{"n_layer": 8, "d_model": 512, "n_experts": 16, "experts_per_token": 1, "d_expert": 992, "d_shared_expert": 0, "activation": "squared_leaky_relu", "moe_layers": [0, 2, 4, 6], "router_score": "softmax", "normalize_top_k": false, "routed_scale": 4.0, "balance_loss": 0.00615, "balance_bias": false, "init_std_router": 0.0251, "lr_router": 0.000307, "vocab_size": 36011, "norm": "rmsnorm", "norm_eps": 1e-06, "tie_embeddings": true, "optimizer": "soap_variant", "lr": 0.00753, "batch_tokens": 131072, "seq_len": 1024, "train_tokens": 1736000000, "steps": 13245, "dataset": "wikipedia_en"}
Below are experts of layer 4 (counted from 0) of a mixture-of-experts language model. Rows are named router (the router's row for the expert), up (a neuron's input weights, with its number), down (a neuron's output weights, with its number) and show model dimensions 256-511. Each number is 128 + 24 x the weight over its row's rms, rounded and kept within 0 to 255. Numbers have three digits each.
Before each expert's rows: a language model's description of what the expert responds to. This comes from a sample of Wikipedia text that the model never trained on.

# expert 10
What it handles: Years, digits and measurement units in tables, sports results and statistics, such as 2014, 56, 22, m, meter, wicket.
router:155150136134161097094135110144104132117140145099112151138135134103085115156097113132100090126086142131098120112157143158080119134141144142115109117143145090132112132120102102148148117082091113120132148113107115134139125133112180118143088169088120168125132133116120118172139123113169114144188080135123138117158133138127104135128146143132170104077138151161133137159139099157121136138145142116116130124159119094125186137087160115148105173129108117130158077151131148124049161095101138128189158120140098132126150144104147123142125131139165131155096166147162139108183081076161191140124156154118135167116095122142107107130170112167150105126146132111133119129126107145193115123142106098147149113166122129054134124158092124108129134102122131113102147116143104120162095080129117
up6:120099143142113173132139110132121149116159110081155131125117151122158079127171138148103095137099114078101155125102138136127155125148132095036137139123125086140098179076092085177145138163138151125138151092189124113172140165165142143112148121160120141160133123109126146108125137130097113147153153128122151141090131085133111137142088124143153148114135150067157143136140167134120119154131104132158150099111103121077073110114071101156158160139119143122127147122105094156138120118147101147130113125104104154125196125121123125135161100113134122131142102155098163094114134084119129134115145142133129106154137119117118105140160174118150148122100167094131121155119089119096125152116152098128087142119114133149099147106124138149115085123120146109116121135129109083110126136123159
down6:112142167140086162099160105138097201114159147090124128125125112141143089127151106115154107117127122172140107124097131089120105154149152133093127155138145141106132114109126108093146118142155100154156181126137135118164166179133166146109147120192147144136129114115153120083092092118134145129148163160093093135147119097126143100126117115163124130129071137132154143104130135113101089191137138155112096075109139173141114166134113137114113117108158166149141137135149109136138115192164149194145149155113120138110124129169125135100129130106170151122101136084136120124153103133173137120151143111146139150131094171130114119153129141140155146091134126160108093107110148092103159136119115112161137133118122091145097112116106119113137141131154179154149162157148078143144157163147119
up7:100130130115131124117117138126111111133118145163145117163092127120166132109148149155119174077114095143109144148138117117100148119185132135071095152131106190142151094170115140121116150118117162118153098127172128128116113151071136077133160157143150168145148145136138076067105100120120153175123101133133137159106173125111101093115114132104124143083139130121111123129137105096175121104141132169109147137173135136100128153142171158131138097082117171119145140110165167129137136110132144123140098091113168111124101135158168141094153071142130159126095130140132169105150105116140120139091116100132126121155129124138167153137146158144134123139110097108123111100126115129154072100144140147120121124111188158110123118139139130163140147081151141168126114117097114133133102151167117
down7:095146163086109114131151158135153118166119145107144147134115113124134133112131137124114147088175114127109125134159129114128110132138137096148134143135131151113135135117159168150133105127142117138141123162166118121102153137167116091118094122073120111136163127136131073153125087139108141101105126096127072124141143145128107173141130148096115102131134102149159176126148128056165146118161099152117190126179145086113089146122130179125113090125138155102117137112112085127110103089144121082089134125097152097082117136144107128101147155123105103130064121101121128111199127118156137152143179136141130079130067147113083127127118090110159118114126124108137141136104163110122119111094127164136135141149136118096116098129127166138131113136103168118170134133130135177113132163127106
up8:154110148113114132114142135138082130116107127152140167147115125084134135108137113102137115119097113099143126073126131065144111108139134107100088137102116121122148141092088140144205144157127160088137159137140149120124075146107145134150106167137107137119134124149146158172086128086120155108101134116106150100127126149142118113150153082114149159152107149106120114117073135138088164146116108122143130134130108108129128134168164122094162135110154092120155195102164113128139097091108128109182153112113114160131110137177125135120118130133136126154121110124133105116106148128122126116120150185121144098121159122145146113057144124136109150116147127131146123110095112113141116140094106129116130112105134084096102084142111159145100130176137147169107104117128130143106123137132097
down8:109140116121142164145097114081130187125072121084160078143082087168107144110140155138129138130154117158142106136115095106144200113140111133098136123123139135075145175118138107151142110123138133099139165084113087106130125158073121169135138154112135104100085101147150147109121150130105144149122125115164144134186150157111114136126175139179133086112140156178127109123090149127133094130125130130139128137159122063177136163118160132171086092123120119115121132143140124168122116113094118127126124138167161115137162107138125144117134131156112119079176139135113101127141128137114095141102113114120149151107108094131107131141149117108140144118103131141167150127108134143108174138101151123138153103105153135149088127129133122153155097113127068129166105139107120076102133154145122
up9:129119116156142115111118133120131127131131095167160123100136086148130124131147132112074145149102097135090133095163132153127141147161125133129132123131119154121131136137130118128104200113107110104160155105124111147173109133109132094159135129119171137122131130137137108123142145170112119140175141114128151121115164141118114147138119149142165111133086089134111135137123090129101169086145152118145150132136108125115165137170129157117088154098136083147149110095146106117147120111097074110152117147160108128164120061174138100114077114115106111145158146084096113104119102123146151164150112129165115108140107129144136179126184105131122138159164160137098118129148125108138129115159141128137090157159159145122163146178130123122085107114130153145130144104096125143111095087135146
down9:104112111162082168111134120149109138166164177115103111175109138113134151155117129125116094114127119132115164153117107120111152163156107099121112156127114134178144149118096124150097087133106147150075091170145165109112133106115106125094139130111117182161152125177134131158130137150146110111090136105126101137145156144187131111137136147130108136118135145108141116132117048163098124142133143168130127173123077134120086113098134078141158109149137145158137154149110104111138134158143153165139134095171166108142114100115115116098150132102159162118113108167155141138103160087122169131118114088105132115086104075124135113139124121135140103191151132124131131107095149145132150168078158088133136092061110137110106109134128132105133171152135087116159112107164087116140159123105157
up10:112095100129121143188148110097115137154129177108159129149166132123168115101114138103145122112110110105158121104139141161153126122120100142118132144138129130141181143118080096053093155135103135079118128119118125136154075081106125114148112083154134156098141161112139134127107121157138118156141147112095145128110126117184081123103126129156122115097091157079115126096132117125125123115141139160126109151136139144123100110135107136086144132129082106138071090115074100119131160102132122120140151144143137119139085150136145089129128133146072094185157161112098115112116109128148100091141109153139178142101075178087146118117155089113183130128115132128110136171126112128121134175105125127142096167146100160146117126133139129169088125114144138119123105127180155118171105176155172
down10:126083172139135136155165123175114144109099091162113119170108105141127154101133142126130088125125130176094091161170122142102105118111160119132122112123134165144148091118103134083149162132122111107179103115150116121115145151098168124130119149080120137121111101143139126098101138141140095124144173145132126117130141116132127101139132068121124136113094138158117137138119176116132096113107146122166143137116144152144090102147103132154109109142107077140128121118089183146108136132122082098168124147131159079134107126116150097117050117146146133106172153129118125144156130149112165117137135121123114132121174077107103090114107108072142181092128164114132142081089199195100167107139159112127131122125146147134151144166153095130143159181105125129143103151107157143178129190165123
up11:158146111125115139107136120095120154139121139138160129127154107119118164138100163142138140112087169134158133080128066144133112109104104115112117148105136139134138090146128108082142127126109155120139138133075142118147161083104106134124115096154118144124158104151113113116140136120116131121086121167120152088154140069125103140138128099107094123142118113117146118117112101104155100127095141131139093097134137103148115151087141129171158148142158085136126192149082086122113155146130116153093107119103117140157134154139103154102112155134115137159154108111151130136122144125108158143099061153106119144138120095146116159179125112134119098155144134166156142171157082123150116090137131161087125139081156166090119105150107157163163154113156109076121098117114134130137088136171166
down11:111174113114101138091107151160134104117158073132180146112112083171118127110136122106092133148099107152107132155118116145174131142147144129130110118154118095128146125133138135116140128167124120129108134143104160126133123167142111118107123122095135102173146146098142106149128108154138107133152083072116111149175154089152142128141094171076143173168125068151116165121135111137065134131090120118099098143096130109120116114156109085163148150138095162141154116086113169138120143096094117134147122081138121149139120162111123146124092130146149134141162104119125192091105088109139115118182140116090097118115115106150124130116151106125137085110102101146144104152079114127120143176127128103143123114091160095105142136139133120144141172134101126102098117090100200145138142125115178
up12:148111149145134168093112083118131114129142172129096129084112153200155125082138099091121118116088134130167142141108163151160148137162120118111149119097188109153109103086134161150146147124147152105120138091123182118155165152104082149153148158148143161127151128129159092144127144112151127125154148120155089100132143123086128100177167118129098132124137096085099095148125134118125145127135138140077100163152149123113098124126142103134127133135117135125161135110117103152165156134099187145126115176120133152142131135120098133097110073142123085107079120134118134127145137090118141153140179138106126150149141118114135110091114137092121152120175107101128156189115095102152132127152116153103148141106126145135107138159142130099117131148151121123168183130117138123142166096140118
down12:147083096147150114144126117104108120159164092101159133093117100104117127131115113133084133101107182142169131171149149126101121159132131171140149127102121137144092145125116113123076126148129108124160134120141147158108090124132146118168107079098092124098088126098166115174143120117117120153120127096110154138110156131108127147122130143093100106124137107096137184121120092098120126179140121084121122063138154193134102121151120126160123155088135119107105139086133116162150131138126155162133138092155145108139120116125155140157128133099140137118101124155145089096157188114147153139147146122151128112125103154119115160095140150119120083195111138113123112120164131128153129154152121111082073093116114086151097128114139093133124105128142111117140152109134131110148138096179134
up13:120114127129115116121111092150107109132122117167116116142119166125161126117111107137138110151131161076108152071090168116120176117130161133126111164128129137155113136151081121140100157134100168128103170122093141119121126120116116122125191098168132139127109114138152129122127143111119090155112122141119127115114144111142147135156133189163125107120181120157120122089153112116170172133118140128108155115133152109061128130116109154175099149135123144102147154160114118098125164123128162140145139171138131108107135142106123094150116107153125144151147077127116136107106167120153121133121121126137113120100130135134112117116138176076154131160117150148100133101102105185154132135098178129128155110160176122074109118118157127119130155129113129090142140136112161111094122122125134
down13:082126141067130113094134144133145140161101097128107116126119184111111066130149165136165110114160089138144105118151099141129099126191121128138120111140106127113135110151137162111103144120093129128104136165136122106110144134127127069161102112134077150108131133137106136146142114136133136152118130109129097130148140128119123167119147085112229093144110112093139141147078105106120107119114086095120141104140105145166143173141157107130149163077163118148150107141128114145119122114111143132150169114093135164129162130143128153130152163098087122143163120160130133118122138097103124132085108138145098119130138090126124148110088130140155143147133117102153097139148179122144158126117101121121130131112141138151162118121156087146121147107125086118114148106107157093188083163105149
up14:162125139108151129095101139144123153137135132131152132123128094112096138125102109110116122141082111093144125110147121149103097129117106088132135123131155151153104151113129111132174138134125149129129142128135131148085172156127126193121181126124110120177114087154100152089099103140143138143127124116138175115114129160171158137134160151115116117156122162082076100109141106135130112109131124149092140142148173150155121125160155095114158133087137135131122164150126149146156125132150133110131126103112102127123155139128110143120153148118139130099127080124148140102115096122153148130116162096158160125138153073132097138119102132147146098123143183108129137101096122105132117101148136099098080089117128110164145094114157096168060143128121131189137130093111085114151114120106136
down14:144115124116072151109122124135123161104106128145105131131119131143106186117108146143110172126156103137132105166121159122101132161171161095132149104140120145104100175120086137127123108088125129150123125120094174105113095190136138091187105136154134104137123153128106158100102126076201126118102149102136148116118122119090121110136130183147140150115112144144146097140142118099158142145125132125123115067159132080115161150150119118149116138138133132118148151164118112109100133175133117138104123179138111129105121149104120139120132105132102131117163151106114103114151091058124102123082112120136151176144136155153175124155089129118102093102081150148126105160171150161149109119099142119113120144147152114103134140103116123121110131147150117138078130098105158098124137113100105
up15:150126093141105121117100158164134121121113123082124121116139124132136124124167124132152157081124127141119132112096159115154151160121158141117151087143076163129152104171145143132129098116115095168106092079132123123122132127127135123143117133083143131154151127102118103161110108148136166102165131097085110136089096139132060156076126140080171130169107127118140098152178117123102167135151091122120108145129085106136140149134103124121132095125114134146135121098145106105144133127140137105161126107140132141108148087134109151174162098158077121138129150122139196096124113109160123114111149123148112103110137148092120105097103107152145129167135115125123135136126155164111127155149115128120138121141128124137150101121047138138117105145129174121146162149119128156122124119121092
down15:157180155094154150148155130148171086132131169192149102138134120126139118137181109147116152092136133115138129097068120143126155134128158092160142118150113151117085086123118148157096126136190136121146131108133149138158122111137149161164154170151123096110106167147080124115130125127164142121084130116105164149146120141098098124182142142109125190158141122091130182165123128123139120162127102141137108101139112159105112157133160152106135107108141167121175135119193122144131116156127154117113168088126119104118161118127141106150117124120133159142112129098106141162132177161183110081128141125171092108105143124135152145126153124138113149143084088117183143126133127152089172126096099131133122139164105111120140107087090123112090125127119152132155137122124148092111109161136143
up16:095156147116133127127143134123124133118112160124141144119121133132154131144111087169118148110108073090122147122132109122159162127108131138106142189137142156136092140115182088136095173125114138111117128143165161119121107144113115124123100123114118116110107077117145165124151133088084122172149106132115108133126109131153122128156141118160123096126139141102128117107163100134168095112163119119139183105108155151092137142103116109137127110131091097140163126154139133140130119122086127150139125113140171159119140101094114108205140128115127167157126104151130133164159130095148156085084110124154105166117129099121141113089146136103171119086121130108076143135078136131124115129116096121184148174108171082108114126100160159134091114125118147141158115188117112126112110138119126
down16:125149113148127165104124156087157149120122155122147151155128173101130123086096120116111106151142151139144146146156129097142140087074099116111149104150111118113138127149068104158124150103100147164136121124129151114118129164121138122108116170110135109151133136130167125095130087142129105129096085162139111131120073124133161117127122100135101161102156084159142069150128073120100125161119178127140122136150128137111138156099139131096129093115126095141148131194143113074147134094156147170151098134120103108101120101094118136122112147180143120126132133138123108121113087103143125076147168089086134119109101096128137097142151110116119109093135118120143145083148136090141094152163133118107148079117139136120084121140105126149124104120166099122105147159122095103141123153110132
up17:102092124151129137106138115127131188122150125126148106114067120148118120128117121132139127111186121091173135114108112111120102121150152119136118111145112088110150127127134128128152143117149130056121134128115157127103123153106111142154149109122155115132115115123136103134083135121111160123145107172146141091112117127179116101155118160129087093131117106156133122078132124113127111084115107172109086134066089129096120104158151099140119137161114137112091119151106163121146131162118084142089102116102165168167103130131108156146107118110142116141134124110130124139120118121123163176144138155130103109136132088127104131148145143143090122132094113151089115117108134122103145077123100110156088104144156096133112094128165165144135119117133149150133100087105149148169165132102146
down17:114143098104163158111163134128113146163105124102142136154123113132106129155169088169121141110153114102128120146104153174110119112148091132089124133173117154132133079140109107181088159175098166114160144138111113097156116148119128148110143105106164101148103168142109111114092133170131136141104090143161159129099091121122100171103121096118141082129121126110123160113155138125134107132130162141103133099115102143113101143129113153121123125160116117162111099137084108160153167123139126141141122099112107166145112091145106155108131106139143127111137119105129144178151138128153173177165092141057117169150139150165124100128101070096090101116102136099138109165136137102118098148140175081124158163116144136068115151135129133160116097121125138130088153114109127162126118161139109
up18:148114133044095151116159140123149100117129108123099129170115127144116115063145100117162127125137084116096115119152149112135156104159141097104130167165143089134150141135120136143102139129153125096098133092143110124108143148143139164123118140175100141164116157132109109127101139152146089150180132124143134158119152093129124089182154116093128185151126139140159151155123154129144144157129140116118105117130157102171131152076135166152136104150145079155130109135070058131147154131113133095154118137142136155160076053117079105143148139128150119177101154136105115157159102121132126116142155146146108140128123136173093112115128131148121127144167147129127110108129102149120095147156138118160114110115097173156143125147091132158145173139146119111098104129136173158136136133116125
down18:178140152155149117086125119142111112092111117098111132132126099122149130134112127106118137131151124107080134121122129124112092166147135140118162159107128135138114111133114104132137128099127134125133126124072175157151165120100121103123142083118161186112129105164111123168158134112096141083167127142109117145080125161180115120129127114160132129185138103110131119160137124112084147123147186137117101158153121129115143163099172125175126133120143111093171158168126167142137121072149128114123138163125129137146155128157113117108167131148146099137081158110130094118107133136133138177140099122097112149081132157119129132125133136126098117118140149132127154154124087125130116151129122154114135111121132155085148167141099094085139164105110164134103150092170094108130122131077148
up19:132177141153119104167084100122125123135098085105166164122145116134150136166140128115164142150124133128104135093180140130097144156177085121098144105111146123146139137114113140145120112085104117144110166130108092130088138170127139110162120131135123132133161155141129126126157140101139152136144111126110198128091105170117052121129124134122124118108159104084111147153143146116143130104138152125097118104147082092147176122125144133133135127156142116148159079094145129116182167112116165102115120086147060117143133106163099160109105115173130156133120108110116123133162138140126105134119138146141135158114116147101159107149109133122129136099086110099120106133090129116093118159134129070123137150118146137106169162100140168155115104127150182150142149103160106122124124164169116
down19:168142141144145128141142121135130123133117155072132150120132166151092067098115104122101121103187117106140144156095138104130142156137121112129154144123101147142122169124152147156098144091093149121109152137128146148145146159127123136146125147118160129138148110124095123101104180095095134131101142126092098134105135190124111134116149103127121111157130137088103132156172081148138114170119091094041117142115121169129090140123124141124082112080128160125167156111086125107132161141117114091136148095121138095132135109127092098128117119150146114104144091167166133145134126142133134134128138098105176085123125145118146126115143177132143151148140153119122117140122137127093144150120128105167146106145100117164094146114107154125102129106131118137091141141168098091114145137158132
up20:161137167123104135180107131133125123128118137159115155149097095168145198137129129150136170127166144174123124122128117126124117129155143097099123145102142155094130131130119148140110130091112089153147170112122135086110128098155150120132147165134112142082166202096154143171134088096122144072121095115114153146101124131159135144112114168097109154149134092154146107169106128138112143159104127147117127121134152123095150139123164091113106111137144130139135103118093130118105192097127141101121149122103153104132128118098105119104106157158106077122131143171125121138158090132137096071146095102130101101151164139148178094150153172130100121118116139076122171122191157145121156122156125097108119079131100149098150172124139156094160140107157134155137116115142111129139144095116097
down20:126149070158133158126131131184088157126124144114140100122109128161150113102149151133147106167096133087162105097109089130173121121080127138119127118125147139140127124099117165147105124126170111139086119136161165124111185114139163133094114094096126123100103144121100131084163115109120135143128132115128145080138086138119129153094119127107121081102094115144138118112137130130143106102181132132154128104109178077104085159144090124168174150108129163149134154105124099163189142128127163126108161126150171130137163112109125156130114139113155168134119152132106115143124095151129139153144150109108142162140126165135129086106121143154124160155140133126107075135111141140138125091112148129100159088069135130156086141099124130154122153150131136116088082066095112096114148098127119
up21:128137127081137158137126116147154161120135141150124093125106114145157102118184105176156157138093128097156099098104105104087083088144139140131107124103130123127150161108085130105110127136107153126116136115137152136102093151118109147158143132131160157111123108109167159115135125132091156112108096175166117119106104107104127120070140112127130133140155056130137125140089104124115127122145169123094137150160092125109102080131120153132124106149126110083124126156127120137139158158093136112112126130137115155121130110124105098121095135115118149151159156104129123155164134108096097132125104161111149121147112140092101179135147162160130178079112111116121148101151132140135142094131112120139098100182172110150089130163158153151180131119157126162093172120107133083110085114099141
down21:124117124106145151110171141137136145138156144108148120158121171131141107162109105103104126104107151154125114139123166144119153141150152093115108111128106151108152121144075155147135143156148183111141136173133147138091169143095177094112140137131122160101111106131045115134131168166125111123161183130101162110081150151149112120160153128128132119102171122110146162120105122189103153113101133102143142100144122131124142143111115150147129144163119182112123104110110153112147132142107111099196137110165132169139151141138126100124121138137146075138139122166146119126125102128124097174110128107141133129117119127148121133087126100101135116162121142120136163107140115109073109145156137112138108165121127088161150144135105092109121101100141111120083143106128161105156132097123120
up22:124154129141146099093170090153142126116125099095125152057137159124144117087089152134118115074157146151104152130125179112140171172129143139109141085085167105126124165150149100136104111110132090109132102066108105147131126139171120139135121140151112119151121156129102158115134127151159138133133120123124115124122120125114122146091121134108125138107082141155155112144123133165149130175096148115106131137101141130122101137100126161156123164123150076142139095116119113122055181146125140153143134111125103107120128135144082121145150122150107098131152087087128103099115138127105133085130175143158102102136120142146118104148141137117138084114131154182140147143131132134132162080114109133083102132132103147167150111131192101106101156095135127088131126141122153124090139175111138
down22:114159112126144122153144168119103161144092129133119127137117139166127091159159161101145143145129067122151137135113123131144157075084116136135107096115145115136155136132120131130159137125188123133155122077119148147096144123153146099121151123047105157138081096133135104128141136123111076154185152109129145174104081144124100128142138131158110153143162123116118141084160113142112156120108159178114109125151135108181142117150158123159106139136153107133117174104126144148114144138104153116163137130130106123144097131101130140114131145100122086096101147158147162165108148117122146116128129109151094094101082156144122135131149099166134171136107107153081137149105124153100127138120123137112130095115146095129113196208157152113158163153125095127165132062129145138068142085123112
up23:126138111139118111101128152085133111155112164129137136092157125152129138169148091159108126115097141145160110085117141121093155093140147135156122140119180142095167165154146152117106125111091097124136102091118147104093120099134096091139092134091146101140110136141113150106145102086111137131166114104145092111148147143110106130178139171116140165137099151104116156126165127125122136110139150155151125099107122110123099106099147114143164160153120174144185127147156112133127150102114135143114126144118122084163119137104103128119110125130163100124116093107135112091133116115126126087136126109115126100095193132101126150114161158114106148148127179097148170125113134180135141075171113140166107111129117131113123122130148146125125136187132115084139158103120141120140107124130121
down23:139117160116097122108121137122138118101118142121151125124125171080147135112169133156160157119104126127109070173084182097095105120169129162107185142104126086126132116135115159151126142118155170141116131156124100118108187113099137116155132133122150110133124094106154160115119124136129118133111114159104102155121081132144113176073114134135097167130128177169120091141123147143146140097145189126169115134133143131127138119107125116122153120175109154146103105145116167151152168108130131133121106131139124102139131140103125114133108128132139133115136128134127136142144114126122097140144152140141171128106175121148117172141103133134103123107131102124174111120166142084146140163124079117136109120162106121148157095146144107101110094125084136155129147138143137143145153130102127
up24:148140144097161074135114141147116133131117099086142114109144129127122135173164157093153161083142174134087101150133184119148092099132164097137114126137112108105140135140097127120149101097171119103127104097130137105136138182111132134102142121138136154135121145123114127142126111098125119132102176143074117137120158153154100136168122136132128066096130099127136104098118095110175128097059147093140141096130147145095150120138123099127135122125121113134149117114131108134125143128159131088127122134125114151122127118134147115118117108133097134194133155111093141080129105123110116100101173115138090112086120127088093148136111140170127161127163156131132151164155130143119128089131115109085156098160101106153092146130134155151172152141108111120120160128133165126108135162151132
down24:128120161117110126148135142113112120181137159132151130121137126108100121137103107140140178096118104164157116155128095117107082179164095135132123112114095122150117130111133136137107102089071110157068154184105115090085116090135111154141127130134147116123132121150134119119134174104126131124092114101108172119124072118093121134092090108104126178114112101100097130148099086114067140123132124167109134132129093182120114089117175112085144106115138143096130113141141133164125085089125111117143144147105130088142141175108111147142157119119105130070133084099135092121099131123150119124145131146129107099141136106135096141099103122113133150132158138130098121124156181152140118103131143122175126173113135161134134086117097123158144132126146143106131130134130083159119096091144139
up25:113140132114100134111136161105120120088113132149146083175134105141095092147121144137110081117115145138122150123111147128149115116160091125145148146090127102141134109114146095117138119108103118103114163187150191165196121108145138121132137104120145142136098112141085129096110185145145144144116082139109134117192186139109103123090118114129128110123104142164160116127097123143108095152084143147137172147105120073150151108108088131122166134148137159105164139093166153123172164149103110164126128105104154148097148147146131144138093123102129095167143129111098126142138134151118128118134127155077096121083124105107103174129159074134101082134130160073115140136137095134099130109161168158148138119124115152093116121117115173096129124142110153178111121105131166139112143135111145
down25:097166118145122125151098136106123122130116144161138150144109105167123130142142129099147119110096126101109132157122100126152130116116161133161092117157161138120125106117113140158147144155130105120169140153136144086167138197123143111151107097103109118080127087105113076135124133116135123104102116130071094168086125138115069098088150156119131117125081112087117162148118126145132141124100122121127114126166151138092117169127140150107195123103112104146151126108082143166101121129117142129129137134136123111129097062146134106088122158159127120115105152103142129162120143161131133118135136145170122072110158117137118127114119161128120130109150125134106101139108118128144116090149114133170082194167127157110137107153099101127170119159113185137133144142120148127125145160142093
up26:140150160106103144129128136103105131173143131087166169126116101173122133091113137145131130146109108127124084077144204117105124122157109117120108167131127124129155108158113138137100145176152148145100099134124175162142106119105112168138123066139125088137083116186114105135174140119134131147117113145116140129111073158187129102103114153136126101134135099099118118107166075143123140102134162121100141132161123134157108154120156123139165160157128112150073150082157156154163175148084129130120137131132128133179134111126128125128125155100107098097140082115089120129118106128133122091159123125100163124136180152132163161144120113112154099103125114132157125127134081113112126137137102110134114158161139119154140107147133146151140119145133114114147103148129145171103126116094131
down26:133123134160114112151170134126134134128155146113150139133097134129173087145110157128122122138127129097124095142125128106136138140150131096096151147152184114109105115146156127113171153120151116123087119144130105156126141116130144171112097119094120121081191143118170134118124180157104108144110128104145125127117119124138123166091077121097119172160101118122110131088114121127091091141128167118125108116154138158119123111159115163136150153165155151114138132132083099149101077124127140099094099114112177119106151127105110078147138176116130143157110095112126120111162104172162098134138129129155123143129120169106135177113111116143155096119141128156181160142137137133096108124081091113148133174146126122141110152138104123150118173120100106123118140151175065081119090100145161
up27:105140095112157153113138137149099123130152120120150119130104119099146149146152122124137139098121166140116104075123151104111173109108176104121111148106126162127109056125163156192128113089169043144158149096106108112107127147081131141149101122120157114152122139139091128176105137133117147166123089137100148121085097143113155098133140124135108143123159090117175146158118125171106163155084143137067173144117145130122114115141131118106118099140134124116156101069126109138099196135115130111112117110126145109092132156137169121107146087123096085110124095133098117129112075128121106160121133098116134135130127170108071145132132095113095124168153168117153150151115123125108128143153111124124110083099118124124120119092160135114142106144091098131154169108124149144146106129117155
down27:124140135088091120094120143148130146112118106134177151140063141174076173161156093146143145140097156134115082149143143094144129119095118126168107159096116146129099113162107161119108156124118115129173155128118134146079131124139095141103084121146105133104149133116126112147143146128145155128114114119159147087137148158098130128146159096130116135125128135103139083132096144121115132095101143115175168142147122113104131103156122188145129074111143135121087088171135150135111096164151106118126130140170137120153111103080120111104144118126096138113167113127153135125108114112132164182094148116140122137070127082140121153122121102115136114118106108118159119136123104144124114122118113120142135168135129141113160101115117123186150131163134169154091137124122146178130112136139115
up28:098073110120139130126124167079134141109117162137164112138129102124121089130118107120102145130156087112132123134116110131145117089163111134113146156097133162130165133114135131146107133131119112119120101095119126163092104134117161126126140098129136122116068066168107158146138076092134092152148104097124066143155124089094089124137100185145111124117114126141111129143135098101164164127142140121188109156144117107145132131125094132133164128113099129183100080105144129088143108101117106112090117107080109129147112166136125103116147118141132110150117081158127111099143106145104176109168131155093131073095128122129122108128115158116083161126121174114119114083105098125164157123156138154136139130107115146164124137123105143121145162101128144132120095144094115147146169138134136
down28:128089124115140100091120118077099136143120191117158119083100118122211116166124088160119117146112143112145129115148170106137150135088188144098162115131150148145135127120124106129134155068117109198102134090149104144160146155151141109095100103091119109117119145090135076103132165146107127111116136090111095141119133136109090168112125149084140101140093119117126179135128102101160106088143150159134157111145120153085110153078100107152136131157164155137120119117083097126144151130129113146155126114159116134092163102152151153140107127162109147113112152130098091098125040140133127105121166072140138131147096138131087161130133123108107138134151137143133119114125141128137151153154102099139125156136110149143162183097135085151125128105123132168134172119184103137137101161150135
up29:065145132106191131134088126123110127109104185128091123070125132149131161129136081118091135124117148113109104130115155167134135093092120126114120130099119107107126123120102094132155129131137103136117109142113174135091083047182143131131109117143115099128148140098132116138116180120136129115108111144158101114117111138115124125104073111162140095108126090142092143163141098127137103058081097105101137124176132161126125134114086137158129160143116114103136132165141163120107157136120086126107111142113081119161117113113152137166102119167121151146161099088140134099136124156120131144106121153111150105127101080172135111141111180093187150123164114139130127132154170160151098150128150112141087112150131174126119137165104158134164137087098125176173121153113096136138143147115118
down29:124122154131135139090101091109136170152151133126157096149158114148135138103127130095099082130105139135138174116137120133137139132126150141167136157127073135141104097110158106134103101100132122079121104132134160157087127110094075122063142132116174132101126146129134120161183112132084148098146111088143071096096102112097116157141111135122134136150137131135124138104168124122168081083138116168128113114162151139124097113084151110112130166143163079089182147123111093088138130074130115168133160118101126105139128180129128190177092122124130120142128185119132121148131141166128142127089110156083120122167149131102137128166095174127151117116158126132079125109101160119161104148147129104146130159138118126117087169160141147174084126096176107121142141129113158133166148141155125
up30:110149169192123165106093106128133124132106146102157135133110123125092106163096129113139137159163116120144111138144113082148144073106117116148154131094143116125106116104141154143121149080136163133148122107122088152131169137104175125110137153129126139122141136166134127097140135104141101117145153140130147121124115099128125128107154165158073134161138119141117162145117145113141141118146107138193139122126136109111115132122119142179187139095138119130129138105132136158144162121145161161112093123159105112122188129156173106133105053150118156125104148162117147117133138129159131092149083139089132143132113142146138129182146145118100106136121116132207182148111116122113163113156129148125090142177144149138095110115136151131177150107103109090115085135106150149127127108160120
down30:112118103116155152116138140124131161148116093146130121103111110091125162133097116165109117089133103121102165143133162122130105125132109119107149138103153123126127098128134151126173146141171134091138118075127164140156128137100146107121096150151144060131167090102126167124100139111177129149155179168121137135112140121135159097108097169148124128109160140106154153115183153113143173127141159112103139147113094129112081129141172147144157120154144123114113144108126160170116155106119127163133170109146112108140090120177103141068182117129090101086084146121080147129133118136154128107136131111142130132149113126143138132155151151143104150141163160162144147170146136097138117149139117139125124142093139157178066090169110138125144115119114156120155146153133153168123096122122141
up31:158144084140127160134083144138093091107078150188122137086132105064085133124141109100168132134107113143178119087115140105175076140121147109133096120112122170115196145146145108111090137139081109156137152128068153117134087130100128125136112146138076123130123125126120111167135154133137116091127133133090138104124130161162118099090127102153082116152123117120113106145107125125136167140134130168151120132157107101139096091134095146144106108145136165122145110132121160092119124101115131100113119140102115150130141100125143126128130099121157159143112150108112146118126126111102120099095132154115107110111131117142104150132160145106118058117163133130100127153106122154142114130104154114164133171140182152153112113118115148119109145118125083125111110162093157102122114103157129
down31:118165135095120123142142107116125123158099085102115121061138126091098140152145124133138094116083114139144118125117114140109099140130146153136111139124152178128127134133116115138111115161121156150126175155172092137149143130118118127152139114105098134131148129127129083158135113079124108131142168111085131086114106103118146096157147098108132173167127169114144165200102113142122127124120167151149177154136093110135131135153124123137147171084143160128089121074158159120121114163127156115092122127104116093124137144125133148113111150142111138097105165168142091105111138141104081168109085159126118123147117124126151116147135136093125136092170136139130152126092162140094111167113097128127142123109090086147053154090165095125136140139141121066143125152115132125138140103189144
up32:130114147148144162134095084114149153113106126090139133098145104119088107109140086104125188116133163176129161118123117125101156133134117155166141121137150142114147085125137133147146155112161138140073116136062132171095148158072096086131119141073149104139104141126094116117111095119113111122111123138128186132181129112119140147068142095122099112154172156128092132106174105174149155099100104184103176122175142138169115129138096138128126090129124115143100124126171135126140097103129105121124150120118133092107091141103153167128167177099098126082144140154137154130121089124134093095103103134162098138111152161113109103091119076133157068092154148144125100097151163129153124114091136097117146137200116115134140086135144121140102109158135128108119108129092121103098106119135125
down32:142154116139145117093148176134128104102118167142138130113109136111106132153128137126134146137160142156085105153136131143122145130093147121125134135159096117155080095111125098139153149106138167149145120124145121130095101164111151158162173117134154139107146164171131103136136155142130145096130138098149125107119145126155126120118125129078116119155170107071107137105155157183140160082136158138122135155130154152175123139104115129143121162105127105158116130140125141110143130124122129138185092076128071150115117103127117171089132103110128114126109141116140119127090080124127134111123127115142058139111149140140121108148093149144103149119114159136127156111097091139111142166115148144121114142136160143103146122147146128155135154113131200112206088088118112113108160158126132